From a checkpoint of a small mixture-of-experts model trained on Wikipedia.
Size: 9 layers, width 256.
Experts: 48 experts in each of 9 layers, a sigmoid router, a shared expert of 192 neurons.
Training: 325M tokens, 6919 steps.
Below are experts of layer 5 (counted from 0) of a mixture-of-experts language model. Rows are named router (the router's row for the expert), gate (a neuron's input weights, with its number), up (a neuron's input weights, with its number), down (a neuron's output weights, with its number) and show model dimensions 0-255. Each number is 500 + 40 x the weight over its row's rms, rounded and kept within 0 to 999. Numbers have three digits each.
Before each expert's rows: a language model's description of what the expert responds to. This comes from a sample of Wikipedia text that the model never trained on.

# expert 4
What it handles: Word-opening pieces after a capital, in place names, taxa and proper nouns, e.g. Tach(inidae), Tank, Twent(ieth), Oxford, Holy.
router:420538542488467509549511459528463480468441498515521489516496519475555479399525525463510507472453457483536548482467465578505467473461477520453565497475502458547528515395483549501484500588445478460447518536420542494444455474477485429506538424511579504449486530426431449507547538445566519506545477563526565527473518492503548572518500477529520501510523449487452539557535436484504535559575458528471610576547547431488484446510493514508523548518550487474482508538522570536429502468405583546513479576530570496526509441511430486537457453476553467516460515465415527462467413498509590468523499501475532508509536529558563483503511535500532485519462501484514550502517547502501520506459514453497480539503559459449515507467533542437515504458509449483496506504470492496476531570523526
gate0:515443555452496499556550478489408474497603505489454416487549490462468457400460529457438505521507535535518470528517520490437476527452563493418479480488541459476506510445485543484567536535472417482543519471463453481536468514524524485437559505557545507473498549457505442552498547486502529559542400471510483510502491545537468554562534468539471575525508443456512496482563488568467543545474500495470516535494527584555552434475475531501464485493542474466455425545565502486467492469420508473484547501518443453460507435537513527501491584485505498575461515490454522488510455511451499539522537544459559502480497552510499547443516557466459460412392575465524506538488495524485472543433543501529407519455519474445537512492510501549459491474554491437534547515466509508469521559487519
up0:482433547447527525537494451501447447526546489484453369544477552494503470447487538522498513490505501514519470533556461541450456453476524494459488504498511501435542513522482498477509586540457476483537538543512518514525472506492483592400512548459467534484468504465553486560473470494520516547561440499579525533485470482484483499515539505471501540530449448552391480500497506592499546505491398507486580491504461479547526436515468545494552568401523479503443464498544502459510401497459516480491509500541481468514499483547462462563419532483475519438464394507474524498518512523422514499557524414422562439522457502530463505483524544560456465461432534432485527571495490526563499495460497491482453507459489476451458462546503471508442554540531489482451450521470488457465556541534451
down0:483528489502527540448480510522524516542530538462524517469529572496523495533460542501507531506549481509471599469394490442554552508583484506496526495455512431478509542520444509488557574513525471537471495476452494538438456502453477506485497517526546521537567533401490468427448419577425469542535473554527520490529483547470544564476494460562533528527568525472423453524504544457498445542520518478561503487478431482498514439539476477486468512473471476515442413443509441505435505517506571491483540558530505448526532512551524511422523560480478521477515463564553494569530482543480460506524439466555494519582493497527508480465472479553456547510445486533428536598522500484488497482434504518512482487435455551494514526547452526461451477528498507392528484609423526517453521479533517

# expert 13
What it handles: Given names starting a person's full name, such as John, George, William, often after by, a comma or a pipe.
router:536477491513445561484488506510508540424547500512548510408433533484483478491463483533504487547465524495619536480482497498468477544526510441526512513483478583510430499448565513503488458529496534520478456599514479466491487526472440464503582539501461546477505467491534558544487553528537486481506513524473470507494594513448407546513542475531491495543550511461517536472513487595473498439489553508498531478493554544441445578532466485508499560458449479439499437466423474454589541411515525519520489555522538433506464585505528499508466528435475507558493521468465423459466517528517474463422549511487479502486494520500490487546450492542510465477601523477480527556522517488566542484564549451584512546455452512505571504526452482465471510511458504577577551492419504480419484465506494
gate1:511478497496483520488539510562466505457534458564515599490475518460478586547536567519455528545533435512566535524527456470430491563480539495593497456451502506445476440499502495509412509532483473511490503457596513492505485427422435446522497480542469499426535484456480482448481467488530471450534522522507486449554453407479485516529476427544495462471531473483479518473505515499417467483550529504542533494503444548479491488517470432470397517502574473462579520521464487486487576446558563512451564490530533481494439583469465499539479479531518437463551463501396509483521488535558361542435555535504483460500488513511440477485480436505512539493520516497482503522500521497490520481504524544512484453426482501451509471472462550500499556499544524465510524463488498605481481522453573
up1:511472550530478531442535489504461512524533561529502533514504460527487530517514510583585481533380585472521512540551476512518598479468514491442565562540488492488437497486493447532530542554483489432558492506440445528498556523502444481497486470404418514486495439463542527460455491564542499523582513491476532512498602499483479474501496447430602463581445524511455574472479515506448468480485452496479503554513478503502555476516459503452447467429530512535564468481515558506581497534530485460486510460463480578475473578518601488483527607582499501451447480449508583444462480520485474503493480501460494540506495519422450499509406467505509474512555518468494506486528499449461495522538487498548511480544464519545545520485496486503501511511527489483533520509507448415472430505546473
down1:498479505479474539509535490498542454508425480492596413510465467513493524458510477498520560433470582474444450518434519534557518448546532499459483547530525553515499482469527492482455474458497471470587502415505462533543516538468596512495500544506544511464538590536418483492460546505519486523507596470409527473444525541524455511498517430510541492476504493495502443487435501530556463583515446513486501513513594506555515532524484513470540546476489491544461485420536464461487523550517470531472498479526457436539465433502500498556571458510475589491427569507584512547464468531494597488523444503438443543529427465559564524521536541563539507481512551480498455515488534452507518511478470519535515499506528498475559508500475526456551422501491466501445556551567516490556508488585470

# expert 10
What it handles: Syllable pieces inside Spanish, Italian, Filipino and other non-English names and places, such as Qu-ir-ino, Juan, Pedro, Cas, Friuli-Venezia Gi-ulia.
router:465495475474520472507418479485558428485530555524454484580512486521422555488526529504435489494505557470506455483475600543461537436460495547527590527527465502525484502464495508472532451463484485587459450469535433514486532497549528489525498436502489455426513517444512491551567536519535542487461485454490464488596504547461571504517410525484498528531513517523563491524484501440538419527471565475461470523441459472574465459476548464425493528510497549543521490531498503462511556443558427513471483494540505500448561564464534479425534499500543477523515502518504509489415487530603522571497476501457513537546482488546564545496485477476574515539535588472437539417557515498451491522533532508501528510445480525468463522542578477465535509520564489503490536486557437503537421473522568
gate0:463532504523480520447471534587472412562456492567477522549408492541454471491500530483483461511481486469497495519567538447438510478456537524537530514523513543573469518489441488514574462447452392538440541482470504519520572518549525515515481453514488487565433536466566556477514440517476577600510530532448496486547488463478518537472518451512535468469561506463537501491421505566451543441468518555484405523433490570492498515501417541526461533480526548513466477566522512513527498516547467496544439486502517447513541500449494452501473484499593478483426437527537476524475497455532552510416464483479515471536493428500500501584482484532459484523490542478501533476492513491539558533487549511460528548562504527484514539533499410411552483531496452416536420536526533510468539486485541
up0:514412504512527491458522517517545532445527484439450412476472474558408489464403444497429513448480492485511496490482545395516485486520466542500463521486524459456518544559457372474428600557522602493521541431511470508482497502441566483518553491450469506438447478606546558489431540592469537517509499497521479525526554486471542501525524564469517556521466508459509469481546533535459475504489479553427484443457516558527484494534442507488512526497504540574551436479467493505497504462509483559541453531496434531460456524501580503527422508544502523537512460545440502471547581520512501517494516522489454518527550570526542505478458504506451518505484422477454573564506465504516523538492464537496456503535418479564458560497501542519471490475505504511494504509537539510519470470520538
down0:494498530502478476507434434542539580464519472453516492507567572517498503475517462380543544495461444547477569511513483528504454461397549445477445535500505494486490423486510511477607436505521444522515533479468531490544551509529453538477455472537468504523441489480520543529483492541438515547528518495515435460521506436516560521438474513527521465508467469428420479522521514474459490534562470479486446497434495509504423461482474513545560436510478517542507509509550544511527441522464438535502610505537461584478526503498463463517394490464482552518533540452460474500451567501523467522490437456437471507525504443417564519465475471492557450495529478498516486508452517450608517386485490536479454485535477469461592508434494512504520468464551448470460500551516500518520523499468506